python train.py --n_layer=12 --d_model=384 --n_experts=16 --experts_per_token=1 --d_expert=336 --d_shared_expert=0 --activation="geglu" --moe_layers=[0, 1, 2, 3, 4, 5, 6, 7, 8, 9, 10, 11] --router_score="softmax" --normalize_top_k=false --routed_scale=4.0 --balance_loss=0.0129 --balance_bias=false --init_std_router=0.0267 --lr_router=0.00202 --n_head=6 --n_kv_head=6 --head_dim=64 --vocab_size=16384 --norm="rmsnorm" --norm_place="peri" --norm_eps=1e-06 --positions="rope" --rope_base=10000.0 --rope_fraction=1.0 --qk_norm=true --attn_scale=0.125 --tie_embeddings=true --parallel_block=false --extras=["capped logits"] --init="normal" --init_std_qkv=0.0188 --init_std_o=0.00383 --init_std_up=0.0188 --init_std_down=0.00235 --optimizer="soap_variant" --lr=0.00577 --lr_mult_up=0.975 --beta1=0.95 --beta2=0.98 --lr_head=0.00923 --warmup_steps=61 --schedule="cos" --final_lr_fraction=0.1 --batch_tokens=131072 --seq_len=1024 --doc_mask=true --train_tokens=509700000 --steps=3889 --dataset="wikipedia_en"
Below are experts of layer 4 (counted from 0) of a mixture-of-experts language model. Rows are named router (the router's row for the expert), gate (a neuron's input weights, with its number), up (a neuron's input weights, with its number) and show model dimensions 64-127. Each number is 128 + 24 x the weight over its row's rms, rounded and kept within 0 to 255. Numbers have three digits each.
After each expert's rows: a language model's description of what the expert responds to. This comes from a sample of Wikipedia text that the model never trained on.

# expert 9
router:116179154090127128108141152119123145161093142108159138137099112113063148135136108180110097156068128136132141142111126074124144127124082133140122128119109122158127132159143105092145124155081074
gate0:104158122142115159141144114128130092173113115140125125110121127129159107159174103134160093138127108082159159158095116078183164095100172141148133124136101157108082174142132133122136136114101150
up0:169118149115166158128105129143147135124154126131152135163131098159085132128074123092126172137096122067104137161089143153125079132087113120132159163155106124110066163148122121139084123141080099
gate1:169158110085119112136108132129176156128093119129100121133114141126130118121141138101147191110103116109159115113135097112143120143102134143130078131129160107156129132118173090092146162149122117
up1:153173114143109116098119133168101081146134100128138139138123101116126122140159122110156112147127109095115110110113166098145143132136100130115093095135125155114136079133152129123114125114166148
What it handles: Section and field labels such as Schedule, Genus, Born, Coordinates, plus table digits and nouns like final, House, score.

# expert 11
router:119153167138146077152124116116118156114124138096097128091129171125121112130093120129111127094120096138117092090143124154159126092176138092132124121150121116136132125116137091114191130120099123
gate0:140132150123152163103133127142144194107137178191138110158114175157104118079131119110137151110152102155130132101103133159105086106147098160116113143100161126161157122153152118106106147163097099
up0:102136127123126138134098168100138122133138144171109112144091109133132138150152103120107135119151132131139135140094143114108120112147161165080147148150147087151182099088120125148155172120123164
gate1:099104139181119152112156181141121090163101137078127128157126078125141131109079137133141116095082121157128124143125127120121140157141121115115085129159136120105129101117129120125124075125100105
up1:114106141122129087153135117139185120141067129138127177122097142137091134127131165122134162075130137110167154122127136145130159104132117096149131163126106138128136099131096120127104149099160114
What it handles: The conjunction or, possessive 's, words like all, part, own, and mid-word pieces as in Rhapsody and pronunciation.

# expert 1
router:168118148128145115148157143138111093107153106122186134145133125108149110136108104085133138075108138129135113125114119127122143102091118151140151116141160113135123130148130096122096115157120118
gate0:128131137154124135157149152147115127137117116084091130112110134132111112169145105087105112108130129118147131123151107157156105165117139106123119122116145120142129143115112159135103139127121151
up0:133121133137078094133135146157134132104135165140134136100102103134131150116119136092154132112143164113091148161117154142168159116120189137149145145108142141108087103113145110140160129097125138
gate1:132101122112107136102146125149104146118124096125145147129148110102126143087098106084149147095131098099131120136133134095124102130094153130144141122098107123093151128141115111167107141107110117
up1:102112147088130113089147115114163137115149153081157121149098145104162112128154110161167159158186127144090155129124131155155155117163114140109122128172107093147098117120147147173139088121129157
What it handles: Commas, prepositions like on and over, and mid-word pieces such as acceler, plus table digits and role nouns like general and appointed.

# expert 5
router:166112151085117139082105154128072127121111129099125107128139146157146114184144085109144151125119144166146145141119139162126141159137116150128131082120082153134124128079138146131071094117132128
gate0:148112105074117096149134068127142127118133099127148138126129116146093138183083155142171138122113160129152108139097098150149131170111098128096155129115131146165081122110122131115113156130111153
up0:115183100161150125140142147153170132129167149129119109146144125140088112114084116115159183115120112131111137107154121144126160088117156137128086165147116109147156157138124123115147124113126178
gate1:141100150175162170131111113115169134113141107102132113084109138137109124083186143139101151081116121143076121131137142124160166145155149126107129096124138133162121134056167113170158117131139107
up1:114155181146140149136125138165144137150139139100115124107125134089115103136142101157078146098175145151132113155101106111160107136176130131104105131120113153119162135142142104149108170144148156
What it handles: Conjunctions and prepositions (and, for), table zeros in sports records, and title or role nouns like director, president, professor, winner.

# expert 10
router:124137139129094141164128160136116112105117089132103183122107126143119106145123108123112147129133199161139148077128116119102106102155081166139151137103148146145120118101114086125112132143155115
gate0:092140157140082128120153145148126144136136113128161158154160108123099144124134093121123115144112175140138101120101166164121158185156134091148128146144151114133160175143146137130150145074131119
up0:168129134155129076149118144072106062190142147107143138049142144153124101131144155117103115122127144154149154134123142162120086112140133107139129107123134076136142125122137138167119099109128114
gate1:123157149168145131143139105136167118093109102128100120130140127161156113129136111125129131125095152128176116147100121117120129131116109117115125159196130096106130173124122080157088136118153139
up1:141121124124122111114136082095136097071155141139117120126129130100099128122104090147152103151161138087150132155158138150103098139148157162125131097150108165140102195153133102098135143143103115
What it handles: Function words mid-sentence such as of, was, were, has, did, plus inner pieces of foreign or rare words like Inv-inc-ible, d-ans.

# expert 3
router:091155138150146148137140119104125067133123122144094143124127157148133148136107112078151124143132140087112082108069100117170166109141119136118157126124151148142120101066142106115125097135094111
gate0:158104139177137069124133163159169153153082131104104108121131123139154142141161140138145146153144092192117107115145140111133196141108104161135099129159115114157158136150142158137133137115136136
up0:112120143122143205153110093115060127112142104107135120145115143165130137113095156135057147113146095095130166144109122121136143145116155164110156133154139101147138127129167142107128097170114118
gate1:132112114110144157148093140092140099093125065112142158142146101130137112131099081145151124106164142136151101127130095134133119119141079108129126170135131113100119129131120148132125153135143123
up1:094129137140115129102130091136102118127078151120112132101063144133145111155143111132114159093165136150104151119133142165110106099157141120141115155139106131119114134102104116184093125087116106
What it handles: Articles, table pipes and discourse openers after a period or comma, such as However, According, the, mid, and month names like September.

# expert 2
router:117120140081124137127149122123138130133138146123139109080122161078108165113145126107178136124145131096118115144122120130146160093105118106134131113143093124098135154125110138112135094156120108
gate0:108117083144119162125158118121132139155114116165097133120187086135120124145117145092098116139176131109126167089110142172142138140130114144135170144132145085164160142135086096101131124148157171
up0:143156160111135110114105131147172122133137111173159128154093106120099091150156134104157127127135069109132136139134138122125118128150116118141156147103155138121086132095133073115180139133132149
gate1:145118149101131129134121173092128129139146137103100133187140128147175124140157142124102130101096130181144105140106143134110157115134105125129123129108127092164114121119160076106143132124132130
up1:064122124094169128099146128108103116127200148135126181135136087126149132132121159116134117107121092134169143095107160139135136143092119143092144112150137146116129131123117139129182138107166119
What it handles: Line-initial table pipes and list hyphens in tables and lists, plus digits inside years and race times, such as 2009, 59.03.

# expert 4
router:072110118097105153131149167155122086123124126131105160080128149093127119157111129100143139140122166152157077161121153130127123168139141100098179119159114073108116160141187141124159151148132119
gate0:149119142094181126137150141171108125114132127170118145145131090137125117090123134096122082151089108141137158112141102165128150128134084119116126120117088156122108127109086151119141142136137119
up0:166117107139090133126159171089167078167134125113130136107130114122141159151155091102162140148191146099116098101151142098184105106152131118108087134101154116148117099121143143117101137143148128
gate1:134136077165175120141148116093135093095125110184133106129127130143134125160155098125145107075158149163123146117170121084124109124073162163127138099131116158108102166160123106119147146113111149
up1:162051145134056129119122111125134157112127141114143156121113134127115122123146137153128110165133114089138098132131082088135104152145111119143129080136108134108122091073116139140138135166081144
What it handles: Middle digits of years, dates and coordinates, such as 1986, 2004, 44.0597, plus hyphen pieces like short-lived and -D.

# expert 8
router:127153138146090131068149076107115133109136109112134174085138185167131137104121129112142122138131142164126159127130122154140128184092099116097181156113148110101135099090108126077143099103129130
gate0:122136120103149109170083162134117084191118126162083108135176139102113152125118172139158079103115127137139159127121116125115128143191115167160157121133118133127101150125113140127126111082106121
up0:095122125123101112149088121109141132123129123084136117128119122170156129172118087118116094101124131148150083148124123163136148147118121095123104084137122088143120162118161126162154088144153116
gate1:114122106120117139128148104152149133164137113113101091120155161157127137139134118128154090105102165108118124078115145153095157113092128153126114139131139157124112135127128125125162114110131106
up1:114130144134126131102164166115105141105139158122129124160168135138115105115085159127153144168143113113115155144053123121091155125108148099138158056146162113113172093161126122095117156133096108
What it handles: Periods, line breaks and headings that end sentences or sections, plus following sentence-opening words and prepositions such as Under, with, In.

# expert 13
router:157133182149152094094137154071085090134106126136142121145143112128153159119155188165090141121130120144121147099125161167124153130140128118136089105133112117128085154130129154077134106143166086
gate0:136132149140168131107096135142168144140109187095076167106086137103155143150117132162096133185144134136106114139108124164114132082147132129110135116153095110086135154082120121094127096118106109
up0:133202134153179166120132090093129169128106117129101116144116093155077172145093098093146124103131113136123115165112147099145209111170128133144115124129129094155139121142111124133119125159131095
gate1:143167085107120129104097104162123136113097093086163098138144113174140134098145160105132135119127127117144132125107149122094089131135115130122176151103133124144134155112097104133133187093139155
up1:101148131133081126134142115097150107110132138111125148138078112127135095123131147111104122134116076187154173201142113173121131081124112117067125097155100164118190164102164111085120152166113150
What it handles: The and spaces before names or table cells, plus inner word pieces like er in numeracy and ari in certiorari.

# expert 7
router:084153166166131171154148177161119131136165083114080155138124156152122151162066140122138108114108157134154160171135120114142142131161107102136160120139163158112148118121165094111115139152117123
gate0:133107097130118139120130095138139093110150180129178139163154132127173129176122124157119128119131110110127115167145138126118091124092110097129147136136107138114119112158134166151123127146132122
up0:139102105140124127115119127152129121094132138145161116099147128124108121117101075152132140217129150155117151129105113142142156128140088120073120120168096114114097127127149090155100156149126073
gate1:093116089139138141136168109091184185154147171093118121148145138113102092116144139146094129116116131160128153166131119167131092119145125087148155130137140137092126075153125127151131103099148121
up1:110127137123158101129091122133140152121127095102131167140127121130136115134110131093191146102136121137182068102161161116104116130138103150130101084152179122139171124110132123107190139135097117
What it handles: Line breaks, sentence-final periods, section-heading ends, spaces and digits inside dates and numbers, plus pieces like Pic in Piccolo.

# expert 15
router:122107115128136076095133160174100108106130157128113133082106121134151128122149125085111101138117128141114147149145143157111158169150080115136120111175105082097114158114143124114162118182129149
gate0:131116129141123104138110111139149119159129119071110093156123136096150125102136127177113130180163133129088124127120093068107117136160146142117105107200094138105109116163122178110125091147158088
up0:119117125099152100121161133130096167125197107162130162133107155146115158142131141153174095115143145121106160138139145133117149113107140035120084146131149129144161154148120138105159126121122097
gate1:162157116131140157142106120157096080143146159109098162171174118159133149122102110090080140096113109134131124094131122122120109128131130148128147140132072103118117128142155168165103070155122141
up1:164105128102152141187105181115128106120122137113130123155099122104117103146121120167111153101099099114164173118134145104126120093127077125156156111118092090134136118149180126140112143130110176
What it handles: Geographic words and place-name starts, e.g. Location in infobox lines, North, South, British, Cape, Monte, plus table digits.

# expert 14
router:131155143142114119127120157153126120104118142178153174156155092139101095148134142104124114097131137092116120113076110125126120110060138162110130146133168098126146104098097140127127126122110114
gate0:157114119079167137128111137171104155106145106123140155096148101149128059097114120135119124118091145128084158155103072090129103106194111110139112132114138160136112126146096125150103137125149097
up0:146155100116181127121107159174130159095106138144141153132087124107134130112142120136102125111129111121162134132105141156158139163185126088106074143095131115108117123164135161134126148158097129
gate1:137115125143154123111124130122149059105115145099150111112085130131118121124148138115085089132159108139161125107179149096117150097094156100132124125168111127155131154113095130061106132132140083
up1:096099168104116136125118116117109105133123168140098114063115138118178131090122113124132148164145106134079119125138115142140099112130150112114138142137113128120132133161128140153112160115107140
What it handles: Markdown table separator rows and row-ending pipes, digits in tables, and words like including, both, what, first and the degree sign.